python train.py --num_hidden_layers=13 --hidden_size=192 --n_experts=128 --experts_per_token=2 --d_expert=192 --d_shared_expert=0 --hidden_act="gelu" --moe_layers=[1, 2, 3, 4, 5, 6, 7, 8, 9, 10, 11, 12] --router_score="softmax" --normalize_top_k=false --routed_scale=1.0 --balance_loss=0.00491 --balance_bias=false --router_z_loss=0.0001 --init_std_router=0.0206 --lr_router=0.001 --num_attention_heads=6 --num_key_value_heads=6 --head_dim=32 --vocab_size=2048 --norm="rmsnorm" --norm_place="pre" --norm_eps=1e-05 --positions="learned" --qk_norm=false --attn_scale=0.177 --tie_word_embeddings=true --parallel_block=false --init="normal" --init_std_qkv=0.0361 --init_std_o=0.00706 --init_std_up=0.0361 --init_std_down=0.00706 --optimizer="adamw" --learning_rate=0.00113 --beta1=0.9 --beta2=0.99 --weight_decay=0.13 --lr_head=0.0108 --max_grad_norm=2.0 --warmup_steps=217 --schedule="cos" --final_lr_fraction=0.0 --batch_tokens=65536 --max_seq_len=1024 --doc_mask=true --train_tokens=540800000 --max_steps=8252 --dataset="wikipedia_en"
Below are experts of layer 6 (counted from 0) of a mixture-of-experts language model. Rows are named router (the router's row for the expert), up (a neuron's input weights, with its number), down (a neuron's output weights, with its number) and show model dimensions 96-191. Each number is 50 + 15 x the weight over its row's rms, rounded and kept within 0 to 99.
After each expert's rows: a language model's description of what the expert responds to; "comes after" lists some tokens at least twice as common just before its tokens as in all text. This comes from a sample of Wikipedia text that the model never trained on. Tokens count by the router's weight.

# expert 34
router:74 35 61 69 43 58 61 67 65 44 40 31 40 62 56 53 35 42 38 27 31 24 27 41 47 49 64 56 63 71 58 35 52 61 54 40 32 34 44 51 58 25 51 49 37 40 64 55 27 65 25 32 67 48 45 31 77 72 35 33 28 29 54 36 56 52 45 38 63 31 72 44 53 52 68 53 26 54 35 53 82 44 62 71 36 43 55 64 44 79 34 18 59 23 54 44
up0:70 33 60 39 20 63 66 70 59 65 54 38 30 35 61 50 15 70 39 62 59 15 47 33 37 63 58 48 40 63 37 53 30 09 33 34 34 20 67 43 34 51 37 47 39 49 60 62 35 39 46 23 54 31 57 59 63 62 48 60 46 55 36 53 56 63 37 55 51 50 63 52 38 79 39 72 39 62 44 61 31 41 59 60 59 69 49 51 41 69 63 65 54 32 62 35
down0:46 56 36 43 59 43 65 41 36 53 63 50 54 48 72 31 58 54 78 82 34 99 62 37 49 36 65 61 29 34 46 25 72 55 51 42 61 40 42 75 39 58 50 50 41 66 48 25 71 34 55 64 39 63 69 31 61 31 75 52 39 69 70 62 69 00 52 55 33 57 39 72 63 36 54 70 49 45 46 68 39 54 67 55 62 41 47 76 56 55 63 11 51 44 45 49
First pieces of rare names or words after a space or table bar, e.g. Quarter-finals, osteoarthritis, Mohamed, Zharfan, Tung Chung.
comes after: " |", ";", " of", " Sup", "i", " from"

# expert 1
router:65 44 67 74 42 51 69 75 58 40 39 30 52 53 49 67 35 38 41 33 36 17 22 33 44 51 68 62 67 68 59 50 50 50 53 50 38 34 47 49 48 20 44 51 32 37 59 64 46 62 32 24 63 55 39 31 81 60 37 30 34 24 51 41 67 58 46 32 70 33 68 43 63 50 68 47 24 49 33 50 76 52 62 67 26 47 49 51 60 78 43 15 56 33 68 41
up0:80 47 78 77 35 63 53 63 34 55 43 39 63 37 50 59 46 37 13 41 58 46 41 47 57 51 77 29 40 43 47 69 37 41 17 51 39 32 56 56 39 52 55 70 77 30 63 79 51 46 57 43 93 60 63 62 71 46 34 48 36 54 51 41 92 47 53 27 53 20 55 62 24 63 78 35 48 25 41 24 65 65 57 43 37 31 32 39 44 82 54 56 37 55 18 44
down0:66 49 65 45 41 50 77 56 60 57 34 29 50 43 31 50 50 61 40 52 58 47 42 47 67 44 40 35 44 35 33 35 31 42 22 90 54 49 70 59 50 42 49 41 30 33 36 97 58 39 70 38 51 43 57 59 60 43 30 71 33 30 25 21 49 53 29 49 72 37 55 49 49 34 71 49 28 60 40 74 55 30 53 38 45 20 40 25 58 53 59 55 46 36 48 29
Letter fragments inside foreign or unusual proper names, often word-initial capitals or middle pieces, such as Ci-erv-a, Hime-k-o, Lie-y-u, W-indegg.
comes after: " |", " B", " \"", " V", " of", " T"

# expert 16
router:77 47 60 68 40 41 49 70 75 41 39 37 48 44 48 49 23 50 32 54 46 25 16 40 44 29 58 71 65 63 64 38 57 48 53 50 28 47 62 43 62 37 72 59 30 37 64 66 48 51 49 24 62 47 50 16 64 55 32 41 35 26 40 38 60 29 23 29 57 40 62 57 55 49 59 57 17 60 36 23 77 47 54 60 34 51 42 46 73 76 47 34 43 26 62 45
up0:59 63 23 59 33 53 46 54 34 32 46 36 42 32 80 50 57 50 61 47 39 50 58 78 71 52 52 54 16 70 74 54 63 11 14 66 33 39 78 47 32 37 69 74 55 28 53 67 70 52 34 49 91 68 18 41 48 30 48 37 32 37 39 57 39 40 50 63 51 58 46 53 23 61 71 49 60 45 28 19 47 58 32 53 64 46 47 56 30 60 57 52 35 46 84 40
down0:53 60 79 40 49 34 69 50 40 56 25 49 43 47 29 66 60 25 41 49 69 43 43 31 61 67 48 57 63 51 50 56 55 55 33 15 54 58 44 24 52 52 30 35 51 49 58 73 62 39 58 45 52 48 17 58 71 45 66 38 32 45 71 49 58 74 71 52 35 32 68 77 47 75 64 43 13 41 56 66 39 22 47 52 54 46 60 66 41 57 45 63 57 32 29 35
Single digits and small numbers in scores, dates and table cells such as 2–1 and 9 September, plus the word piece ident in identify, confident, resident.
comes after: " ", ".", "–", " (", "201", "202"

# expert 8
router:67 47 77 48 43 37 55 94 77 60 55 28 24 63 74 39 42 27 64 52 39 35 38 28 60 49 67 65 52 61 35 50 36 31 52 48 26 46 49 70 48 35 69 49 47 33 48 49 45 51 51 42 40 27 56 22 73 66 38 40 36 20 50 32 75 39 44 44 61 45 77 54 55 61 80 55 44 64 39 64 36 30 42 49 39 40 56 53 47 62 59 50 38 44 57 47
up0:53 52 65 51 40 68 71 67 26 53 57 35 44 28 54 61 37 70 68 57 60 20 33 78 44 61 64 43 55 50 47 24 49 54 29 48 41 34 58 60 18 70 62 26 45 50 46 60 61 64 44 29 63 66 56 44 67 43 36 43 58 46 36 57 31 56 52 49 41 25 48 67 67 58 55 68 54 59 42 04 67 60 53 51 61 79 21 24 19 55 71 66 51 26 74 21
down0:54 60 70 49 44 53 53 50 64 57 23 58 41 67 42 32 60 55 47 62 78 35 52 46 40 61 47 49 30 54 37 38 54 57 53 57 43 39 53 57 44 62 29 98 30 43 29 27 31 54 81 70 46 31 42 35 57 36 40 33 34 51 63 35 47 50 28 66 25 29 41 44 66 29 43 47 54 62 38 45 19 24 24 24 32 56 33 36 44 43 33 55 77 61 68 34
Conjunctions, relative words and subject pronouns opening a clause after a comma, such as and, which, who, that, he, it; also closing math $.
comes after: ",", "s", " that", " where", ".", "ing"

# expert 27
router:70 33 59 70 41 53 66 77 69 41 41 31 38 58 57 62 39 36 41 31 32 31 25 31 43 46 72 65 59 70 69 38 51 51 49 35 26 36 47 36 64 18 63 49 36 36 65 52 32 63 29 27 67 50 41 35 73 64 40 29 33 32 54 32 64 52 41 41 61 41 73 41 59 54 67 44 22 60 34 53 79 45 60 68 34 43 49 51 59 83 46 30 49 25 61 44
up0:47 58 51 63 68 44 45 51 73 65 41 29 39 57 40 41 69 28 41 49 45 42 43 58 39 59 60 38 53 39 52 59 34 77 41 40 26 72 61 63 48 61 74 35 65 53 63 93 22 59 42 45 43 30 59 45 49 29 31 77 20 37 36 48 59 57 44 34 47 47 62 45 97 63 64 64 50 64 35 52 44 59 15 80 31 33 37 41 45 38 22 70 48 43 41 43
down0:57 58 37 61 70 60 32 61 74 49 28 75 62 60 64 87 33 35 58 53 49 52 26 52 49 41 37 35 42 59 63 34 48 63 38 25 26 62 33 40 69 52 50 68 59 32 32 39 46 82 16 40 56 55 36 34 66 66 41 60 38 55 34 56 63 66 65 32 51 45 74 44 43 29 62 42 63 57 60 69 61 58 91 64 60 60 52 38 43 49 18 78 66 57 67 49
Early pieces of lowercase nouns after the or his, such as lab in labelling, bab in babies, w in war, plus spaces and numbers in sports tables.
comes after: " the", "|", " his", "'s", " their", " a"

# expert 33
router:68 33 73 73 34 54 66 74 66 43 44 36 43 63 56 56 28 39 52 46 28 35 28 28 45 45 73 60 62 62 65 41 43 54 52 50 38 39 38 48 56 21 47 54 41 45 60 56 25 59 26 30 59 41 43 32 74 61 40 36 29 34 52 41 71 45 46 36 69 37 77 36 64 51 66 38 22 56 33 49 77 46 64 78 33 53 42 49 55 79 32 30 64 30 53 46
up0:71 75 66 43 56 67 40 53 69 79 38 56 63 34 39 51 35 38 24 58 43 38 58 64 45 50 56 71 67 44 63 44 40 45 34 24 79 35 67 82 42 46 42 43 50 53 40 43 46 60 43 42 59 30 35 65 62 53 51 30 43 12 36 58 36 23 49 36 50 81 34 10 25 43 54 37 52 50 56 63 57 46 39 60 65 42 69 41 49 75 56 56 72 42 58 64
down0:43 29 66 51 46 37 75 79 62 55 55 06 47 46 63 44 52 67 24 82 56 44 59 63 38 48 68 64 55 47 58 53 58 62 33 35 70 58 52 53 39 34 49 41 61 64 56 36 46 54 68 47 35 42 23 62 43 34 27 47 71 48 45 39 44 58 23 23 81 30 25 37 47 21 38 41 36 55 64 65 40 47 42 81 38 48 37 57 16 58 66 26 27 18 50 39
Bare spaces and digits inside numbers in tables, election results and sports scores, such as 4,163 84.12%, 27,149, and unit letters m, bp.
comes after: " |", ",", ";", "8", "7", "9"

# expert 3
router:79 32 63 77 35 59 61 69 61 46 47 39 43 62 55 54 25 39 48 36 39 27 27 40 42 44 66 55 62 75 68 35 44 58 53 58 28 41 37 48 60 19 50 59 43 45 63 59 29 64 23 35 66 42 48 33 67 61 40 34 37 30 51 37 64 46 51 36 62 35 73 43 61 59 73 42 25 58 33 49 73 42 61 66 28 47 46 56 64 65 41 28 52 24 61 54
up0:63 52 62 53 26 58 73 54 50 62 43 24 17 28 27 37 33 18 52 37 54 52 29 59 25 30 33 47 42 62 59 26 43 50 19 52 48 51 58 37 47 25 21 52 58 46 55 50 25 64 76 45 59 49 62 67 52 46 43 49 41 32 55 43 70 46 67 51 46 50 66 74 54 53 46 62 38 64 12 31 55 49 49 25 35 55 24 45 30 41 36 37 71 23 34 29
down0:57 67 58 28 32 39 36 55 48 47 36 52 30 43 35 64 57 88 30 50 60 62 36 44 49 35 30 48 50 40 43 62 11 74 45 95 71 63 73 47 47 62 53 30 53 51 27 56 50 28 38 52 17 24 41 43 55 48 43 62 37 50 45 40 65 32 57 46 54 37 61 44 36 30 46 49 32 63 80 69 63 50 28 48 55 60 26 54 38 51 24 36 62 30 69 49
Capital letters and short syllables beginning or continuing foreign proper names and places, such as K in Krasnoyarsk, Che, Bel, ad in Radka.
comes after: ",", " R", " D", " K", " and", " USA"

# expert 48
router:69 45 65 74 41 53 73 83 60 46 48 34 56 53 49 54 39 33 35 38 42 34 08 23 42 53 63 54 81 76 67 46 40 54 52 49 28 42 59 46 64 22 50 57 59 43 49 76 30 49 39 32 57 45 41 34 84 61 41 32 30 22 36 43 62 59 45 56 53 14 75 40 55 30 65 46 21 55 38 44 65 52 44 68 30 43 40 54 53 80 18 29 49 24 49 39
up0:63 46 57 61 63 48 69 37 62 72 57 46 66 84 72 40 46 49 55 54 41 39 61 36 51 73 69 55 44 45 89 36 42 69 62 82 43 37 82 37 54 44 34 53 44 86 33 86 56 70 48 44 37 44 62 45 49 35 39 68 53 35 29 54 49 60 62 55 59 28 54 41 63 22 57 62 16 73 59 36 18 29 58 40 45 66 37 47 51 42 09 42 38 44 34 57
down0:49 52 40 37 58 61 54 28 55 49 37 75 85 26 36 60 42 71 28 47 58 38 74 36 73 64 62 66 57 34 80 38 39 63 54 80 62 72 47 61 38 49 53 46 51 40 45 46 54 31 56 54 73 36 16 74 35 38 50 17 48 42 37 62 52 29 56 22 67 34 52 27 33 48 41 61 33 32 44 52 37 73 56 43 66 60 49 63 64 67 57 28 21 59 80 47
Second letters or syllables of names after an initial capital, and single digits in years or codes, such as Ashley, Israeli, 2023.
comes after: " A", " ", " I", "A", " U", " O"

# expert 52
router:74 35 63 73 43 55 58 74 70 43 42 38 39 55 52 62 36 38 46 38 30 26 23 31 45 42 60 62 68 66 70 46 50 56 57 52 28 45 36 44 51 20 46 59 40 39 63 58 35 68 32 37 66 44 44 29 77 71 34 33 33 29 45 44 67 46 45 38 60 43 74 35 54 54 74 45 28 62 31 46 80 39 60 74 35 55 46 54 56 82 42 29 55 29 57 48
up0:49 49 69 45 63 62 46 74 58 39 63 54 22 62 22 26 48 42 37 45 52 40 64 50 63 38 18 40 52 40 40 93 35 43 51 47 48 35 54 65 59 70 71 67 35 49 48 32 56 50 66 45 21 41 38 52 37 38 34 41 67 30 37 58 54 54 30 57 36 52 49 50 67 76 58 36 50 85 57 63 14 24 68 55 43 69 36 46 29 40 47 42 54 57 38 66
down0:56 58 55 25 50 33 17 38 51 71 70 56 77 67 59 42 47 52 51 43 32 37 49 38 64 31 58 71 48 41 39 47 48 29 62 49 48 29 64 79 49 41 62 50 38 12 58 33 70 48 68 56 44 34 71 59 61 64 34 33 43 58 84 45 48 55 50 51 43 34 59 26 29 55 43 43 54 43 38 85 31 57 48 09 50 49 52 45 48 58 30 50 68 84 66 34
Inner pieces of names and words, especially g as in Greg, Donegal, judged, bridging, Norwegian, plus capitals starting names and that.
comes after: " |", " to", " Gre", " as", "we", "ber"

# expert 41
router:71 44 53 53 28 56 51 54 80 51 48 31 47 71 59 54 51 27 41 37 44 00 35 49 68 44 58 47 56 60 42 40 42 26 35 62 55 46 37 45 41 30 60 58 38 49 75 55 19 72 57 45 53 34 49 27 58 52 27 59 38 44 35 32 77 62 51 44 70 35 72 42 78 43 59 74 19 51 35 55 43 61 51 60 34 62 37 47 62 67 48 36 37 40 39 30
up0:35 39 28 58 66 46 22 19 28 64 33 60 48 38 82 33 56 67 21 49 64 19 48 39 44 61 40 37 18 38 40 28 87 62 31 95 49 55 28 49 39 55 52 56 95 48 49 52 58 26 36 48 54 63 23 28 53 53 38 62 38 33 40 42 57 37 80 40 25 57 38 60 24 58 62 49 61 55 75 32 49 52 26 58 62 52 56 70 41 38 68 31 50 54 40 75
down0:60 35 81 54 38 25 44 74 48 66 74 62 59 49 78 44 44 86 38 74 18 50 54 46 26 42 59 80 58 27 67 63 52 23 77 31 26 46 48 58 38 29 46 44 49 81 47 30 48 54 59 55 53 66 59 75 55 67 46 56 48 83 60 45 49 52 38 63 74 42 49 32 41 46 59 46 32 50 55 57 30 30 66 57 29 53 39 49 45 66 36 24 70 28 89 46
Articles and determiners (the, a, an, this, each) in ordinary expository prose, usually after prepositions or "is", e.g. "is a", "of the".
comes after: " of", " in", " is", " as", ",", " to"

# expert 37
router:71 47 51 50 54 62 52 97 85 63 52 17 48 39 33 38 00 44 53 60 66 20 36 46 57 52 70 51 59 56 42 36 61 30 62 36 41 26 61 54 43 30 47 53 52 54 78 53 42 47 33 38 57 49 21 37 67 49 39 55 52 40 43 34 51 62 36 34 49 52 70 39 60 49 53 56 19 62 21 53 54 49 34 51 40 53 38 29 31 78 46 52 41 14 63 34
up0:44 52 50 36 61 44 52 99 56 63 20 49 72 24 31 54 49 43 51 57 51 43 52 60 37 53 49 72 21 51 56 55 52 49 55 43 37 73 59 57 39 63 35 31 35 55 72 73 51 19 65 47 58 52 68 73 31 34 46 44 47 47 34 15 43 57 40 37 61 44 45 35 32 96 56 22 59 33 41 21 66 55 63 75 54 28 56 51 63 56 58 82 30 59 31 00
down0:39 42 67 53 44 40 51 50 45 56 57 44 64 63 73 38 41 53 49 61 85 50 24 68 33 51 47 52 54 57 41 69 57 26 59 78 28 49 58 39 46 56 60 40 45 55 18 32 55 35 85 52 53 79 68 58 62 74 20 70 36 43 63 48 70 21 48 71 48 52 63 46 48 51 61 47 56 65 47 54 72 77 44 04 50 51 74 61 51 49 12 42 43 25 52 47
Abstract-noun suffixes such as -ation, -ition, -ment, -ence, and the last digit of years after 198, 199, 200.
comes after: "201", "200", "202", "199", "198", "197"

# expert 5
router:72 40 66 71 41 60 63 72 70 38 44 39 37 61 51 64 30 40 41 35 28 34 24 38 39 55 71 68 65 71 67 41 48 56 44 45 31 36 47 40 55 29 56 51 35 43 62 62 33 68 33 24 72 40 47 34 74 70 35 26 29 25 48 36 67 41 51 37 61 37 70 38 58 55 66 50 23 54 33 53 83 47 60 74 30 49 45 64 56 81 45 31 36 27 54 40
up0:62 45 59 78 43 63 61 86 79 35 61 40 49 55 46 27 49 50 45 83 46 36 52 58 51 45 59 57 32 45 59 49 20 52 28 37 52 34 48 81 46 66 60 57 61 56 41 51 74 75 65 36 76 36 50 54 63 24 60 43 68 24 13 30 22 67 41 54 39 47 54 46 65 50 47 57 52 42 75 44 54 21 61 47 48 60 32 59 20 41 35 76 46 52 77 40
down0:26 35 30 27 40 45 51 68 49 41 27 35 19 24 61 30 40 38 37 72 48 43 64 81 15 39 37 53 46 56 25 78 35 32 43 77 34 73 30 42 70 65 60 55 54 56 38 48 42 58 64 39 27 45 30 37 53 43 72 69 73 49 39 58 45 57 44 74 59 43 28 65 66 26 34 56 50 64 58 53 57 67 60 38 54 69 40 64 33 40 53 50 55 75 54 55
Lone space tokens in wiki tables and lists, mostly empty cells or the space before a number, e.g. "| |", "|2005", "Total: /".
comes after: " |", "|", " /", " September", " February", " November"

# expert 53
router:75 45 77 57 34 47 44 59 69 62 44 35 47 70 48 66 56 10 38 38 58 13 19 35 57 43 77 58 46 58 39 40 35 36 39 53 44 50 40 37 49 37 40 49 36 55 72 57 19 60 49 42 49 33 53 38 65 69 22 65 43 45 51 23 79 69 51 48 76 28 66 26 80 34 69 70 34 46 30 73 42 56 46 65 35 59 40 34 55 55 34 36 41 23 52 36
up0:69 53 78 66 58 50 66 65 50 66 81 48 60 34 51 44 45 54 60 72 37 48 63 57 24 40 64 70 63 67 41 47 49 39 51 59 53 20 36 66 47 46 82 35 33 72 54 32 73 48 65 51 41 66 52 67 48 47 40 72 60 61 55 65 38 60 72 51 39 38 49 83 79 39 67 18 49 58 41 44 50 25 42 53 54 80 23 29 48 47 42 59 59 36 88 47
down0:34 62 47 39 66 27 56 63 54 42 54 64 23 52 38 27 45 49 73 41 63 60 47 47 61 45 31 43 54 53 34 39 44 94 46 25 35 53 63 47 56 50 69 28 80 22 41 49 65 79 35 57 38 69 28 52 51 41 64 39 36 34 51 61 58 33 44 27 66 72 49 71 34 24 66 41 56 42 50 70 69 59 57 41 55 41 30 71 31 40 71 42 58 69 26 73
Articles and possessives (his, her, their, the, a) in biographies and sports careers, e.g. "made his debut", "in a match".
comes after: " in", " of", " as", " for", " to", " at"

# expert 18
router:65 51 50 55 41 55 76 71 59 56 46 28 46 54 48 58 36 19 59 28 53 37 30 35 51 55 65 52 80 71 40 39 35 44 71 27 35 23 54 54 62 46 50 47 50 40 65 80 39 60 49 32 47 52 50 20 78 67 48 46 19 42 64 43 68 53 42 51 64 41 78 58 68 45 88 68 00 49 34 50 56 38 37 85 33 53 57 33 36 53 29 54 39 46 48 18
up0:47 51 77 53 31 38 44 55 30 24 60 53 29 31 56 41 58 38 63 51 37 66 81 64 74 53 40 68 67 78 58 42 41 43 46 58 38 54 64 36 40 58 79 55 68 24 64 60 50 64 58 50 72 36 48 42 57 70 35 25 46 38 51 38 47 28 36 75 52 43 63 56 40 45 72 58 31 31 51 39 32 66 40 77 33 39 22 37 44 47 03 36 54 49 54 76
down0:40 39 68 59 12 10 44 54 61 55 66 40 30 46 15 46 64 53 12 41 47 78 61 69 51 38 44 51 52 42 49 63 35 45 18 50 47 69 48 31 57 60 43 45 44 39 16 47 55 58 50 47 59 34 46 50 66 86 33 47 44 38 70 25 51 37 18 27 36 57 63 53 19 40 56 34 51 54 41 49 55 42 39 37 48 66 42 41 52 30 92 74 56 39 48 59
Words inside proper names of states, wars and institutions, such as World War, United States, Union, Air Force, Senate.
comes after: " United", " World", " the", " U", " War", " Ar"

# expert 38
router:59 44 65 81 43 66 61 80 60 43 28 35 53 61 58 58 19 13 46 50 56 17 47 40 65 67 48 42 70 57 48 53 41 44 43 52 29 51 56 68 59 51 68 65 35 35 65 65 21 74 52 43 46 59 35 52 67 54 33 52 55 34 37 52 47 40 34 35 43 33 65 37 53 55 82 71 34 60 41 46 39 24 65 56 27 61 33 40 41 53 42 48 57 55 64 55
up0:53 58 37 50 56 60 68 71 53 66 70 42 81 55 55 64 45 44 62 39 45 38 54 63 42 32 68 46 62 74 53 26 44 68 41 25 93 09 37 61 33 45 47 40 40 39 71 34 59 48 39 46 59 42 26 61 73 61 34 65 31 38 46 64 36 68 61 81 41 71 55 44 47 61 56 52 41 41 54 37 67 59 51 72 51 55 54 55 66 72 60 29 63 41 57 23
down0:62 53 71 43 51 43 65 41 58 47 36 43 45 40 39 45 56 60 34 30 45 56 02 58 53 62 39 41 52 51 58 52 76 55 45 22 30 56 45 36 56 31 58 28 63 37 55 50 44 43 44 33 48 35 34 52 53 79 30 66 45 49 26 19 77 45 51 51 58 52 75 56 25 52 63 31 63 61 49 60 57 78 22 75 41 38 57 52 33 51 43 30 55 32 15 58
Opening quotation marks and parentheses before quoted speech or titles, often after said: or a name, such as "Saving, (1984).
comes after: ").", ".", "\"", ":", " as", " that"

# expert 55
router:60 41 56 78 38 58 49 80 61 40 65 27 35 42 48 55 37 38 50 47 58 52 33 32 66 63 61 54 45 96 46 41 50 43 53 54 27 42 45 45 57 39 67 48 41 57 75 45 43 65 67 38 66 45 47 40 59 55 12 38 45 36 49 37 58 42 48 34 63 40 86 42 59 56 84 58 32 64 39 46 31 44 60 46 36 54 55 50 36 70 45 32 51 42 42 57
up0:53 35 34 60 63 48 49 42 36 64 24 55 60 49 51 35 61 42 49 63 54 44 53 54 70 61 70 55 37 47 30 67 06 24 54 76 25 53 52 50 43 56 34 63 54 62 48 68 55 32 49 54 40 59 75 46 54 62 60 54 53 44 42 65 70 64 47 32 44 08 33 37 67 74 57 43 34 60 66 57 39 40 17 48 24 55 33 57 52 45 21 72 60 49 38 59
down0:59 50 79 69 53 67 60 35 43 70 49 43 44 82 96 60 41 56 37 80 30 39 67 74 15 32 44 31 60 59 28 40 55 71 31 52 34 56 66 48 45 47 60 55 52 55 36 29 38 63 36 62 51 35 15 46 64 17 53 55 41 59 37 62 42 59 50 49 51 71 67 50 46 37 46 69 56 52 52 61 42 54 66 28 48 91 53 40 42 47 47 48 53 33 68 55
Line-initial dashes starting list items after headings or line breaks, and coordinating "and", "or", "&", slashes between items.
comes after: "\n", ")\n", ",", ".\n", "==\n", "\"\n"

# expert 63
router:64 47 71 68 37 39 59 48 61 58 60 31 53 47 59 64 12 51 37 37 48 39 36 41 80 78 71 56 51 70 57 34 45 31 24 65 40 41 52 31 61 28 48 50 40 43 51 60 29 44 17 23 56 39 47 49 71 80 35 50 43 20 56 57 90 53 51 22 68 45 61 47 58 53 82 76 20 66 53 55 58 38 44 70 45 56 58 43 34 73 29 28 47 46 43 43
up0:38 49 81 42 40 41 28 54 57 53 40 69 53 58 24 47 56 47 46 54 71 63 18 61 59 51 32 45 32 43 27 25 57 55 51 66 27 58 55 64 47 68 44 60 55 71 50 60 12 67 66 40 25 54 34 60 54 46 55 50 62 43 86 19 36 42 31 63 84 51 32 75 52 55 75 59 52 53 36 71 35 39 61 41 53 49 23 57 42 43 22 47 57 53 29 79
down0:45 44 67 47 59 41 16 61 66 66 36 51 51 50 23 47 41 71 51 55 53 46 46 62 65 73 54 63 61 38 32 41 48 58 60 13 14 49 43 65 45 77 35 76 67 48 46 47 79 62 37 36 53 75 36 68 62 38 24 31 33 40 77 25 37 53 70 90 45 20 43 21 54 56 32 44 76 36 36 75 49 52 54 69 39 37 54 45 60 44 53 43 70 57 60 47
Single lowercase letters or short stems starting a word, such as d in diaries or di, f in fully, v in van, eng, adv.
comes after: " the", " and", " a", "'s", " of", "ian"

# expert 51
router:68 52 57 56 48 69 63 80 71 56 36 27 44 45 54 46 00 26 54 49 54 21 45 27 40 67 66 63 66 43 43 46 39 45 57 24 22 36 55 75 63 57 44 28 40 29 41 63 29 71 55 31 53 62 70 42 70 70 42 51 44 38 42 27 64 57 34 42 63 47 57 61 51 45 63 46 45 53 41 59 39 43 58 84 21 49 41 47 49 64 50 53 57 37 54 12
up0:36 33 80 61 40 39 68 54 43 59 56 39 32 58 44 52 42 53 55 74 50 41 31 69 60 42 60 51 45 53 67 45 43 55 35 43 46 48 57 50 68 42 78 56 48 70 36 31 50 79 59 32 37 42 19 57 55 70 46 63 61 48 64 51 74 43 53 29 47 67 56 54 43 33 60 58 49 66 47 48 41 58 43 60 50 53 32 15 51 33 39 48 44 48 79 52
down0:63 49 41 34 73 44 55 44 47 97 48 54 53 78 72 49 36 67 64 40 43 61 30 49 55 43 60 51 33 14 32 33 36 23 43 52 59 31 29 57 45 51 58 74 64 74 39 45 52 44 69 57 60 32 87 45 57 46 69 65 48 31 61 55 55 63 45 34 56 23 50 40 60 57 52 80 46 52 76 68 55 49 17 89 48 54 39 80 51 43 71 64 49 55 54 66
Common nouns ending a noun phrase, mostly time and event words like season, year, time, film, league, often before punctuation.
comes after: " the", " in", " a", " first", " le", " this"

# expert 23
router:44 30 48 63 51 71 62 58 84 54 41 18 48 61 45 39 40 51 64 47 16 15 47 41 40 57 71 63 65 48 48 39 66 60 60 20 35 44 49 60 52 49 61 34 50 33 41 60 43 65 42 36 58 49 71 35 69 66 35 33 44 47 55 44 65 52 46 32 50 68 71 53 75 45 63 73 30 52 40 69 70 41 52 75 25 54 32 35 56 55 62 56 42 52 57 21
up0:33 35 44 68 50 59 52 57 77 43 55 28 50 59 67 17 48 47 56 52 39 31 57 51 48 70 62 53 61 41 29 27 82 60 45 12 31 38 35 63 50 45 79 69 24 33 50 46 83 68 68 50 58 65 77 39 58 63 48 36 73 51 66 60 43 21 45 47 64 74 52 51 37 34 48 51 47 43 67 70 35 68 39 71 45 53 30 47 49 44 59 41 54 53 53 31
down0:57 47 32 57 53 57 50 72 43 41 31 77 58 47 44 53 57 44 45 42 48 43 40 53 26 57 45 66 85 52 33 72 46 39 41 50 61 33 20 68 35 35 27 64 64 54 61 53 32 70 46 53 61 78 50 52 43 21 62 66 45 41 67 44 36 38 56 59 42 71 49 59 32 48 49 40 39 48 38 45 38 58 32 30 40 18 66 97 66 45 55 50 47 42 56 95
Opening capital letter or first piece of a proper name or title after "the/of/in", e.g. F(ree Times), Con(an), R(ock), Comp.
comes after: " the", " of", " in", "ing", "'s", "er"

# expert 45
router:61 38 60 78 43 53 65 60 68 60 46 18 41 66 75 37 31 22 46 61 33 32 43 59 52 46 75 59 55 60 49 58 39 50 41 60 58 47 44 66 60 40 37 49 30 42 35 48 33 62 51 32 60 46 67 38 62 61 38 38 31 01 60 31 58 55 54 39 68 40 57 29 47 47 78 63 35 55 35 72 64 44 49 65 41 47 63 48 26 60 36 49 42 45 58 38
up0:54 51 72 57 60 63 45 60 81 55 40 68 33 47 51 62 38 23 22 43 53 35 38 40 37 42 33 50 70 34 39 34 74 42 45 37 68 60 32 56 51 44 25 32 44 44 51 64 32 79 44 26 45 45 24 45 49 63 48 47 62 62 84 62 59 59 39 54 26 54 60 60 65 53 66 62 35 52 76 47 61 16 32 48 51 80 41 23 48 50 48 67 66 48 61 79
down0:40 70 61 56 50 49 35 26 50 56 60 45 59 33 51 34 40 35 37 50 67 80 65 40 73 52 67 51 45 51 59 25 61 46 69 20 52 43 29 66 40 58 89 21 54 26 56 40 67 53 38 59 43 59 69 30 56 54 65 17 53 30 48 52 37 71 37 33 32 37 34 35 23 66 54 56 43 40 90 38 73 74 49 65 67 47 36 56 65 62 33 49 70 47 54 65
First pieces of lowercase words after articles or was, such as al in although, inc in increase, un in unopposed, ac in acres, n.
comes after: " the", " a", " an", " was", " were", " is"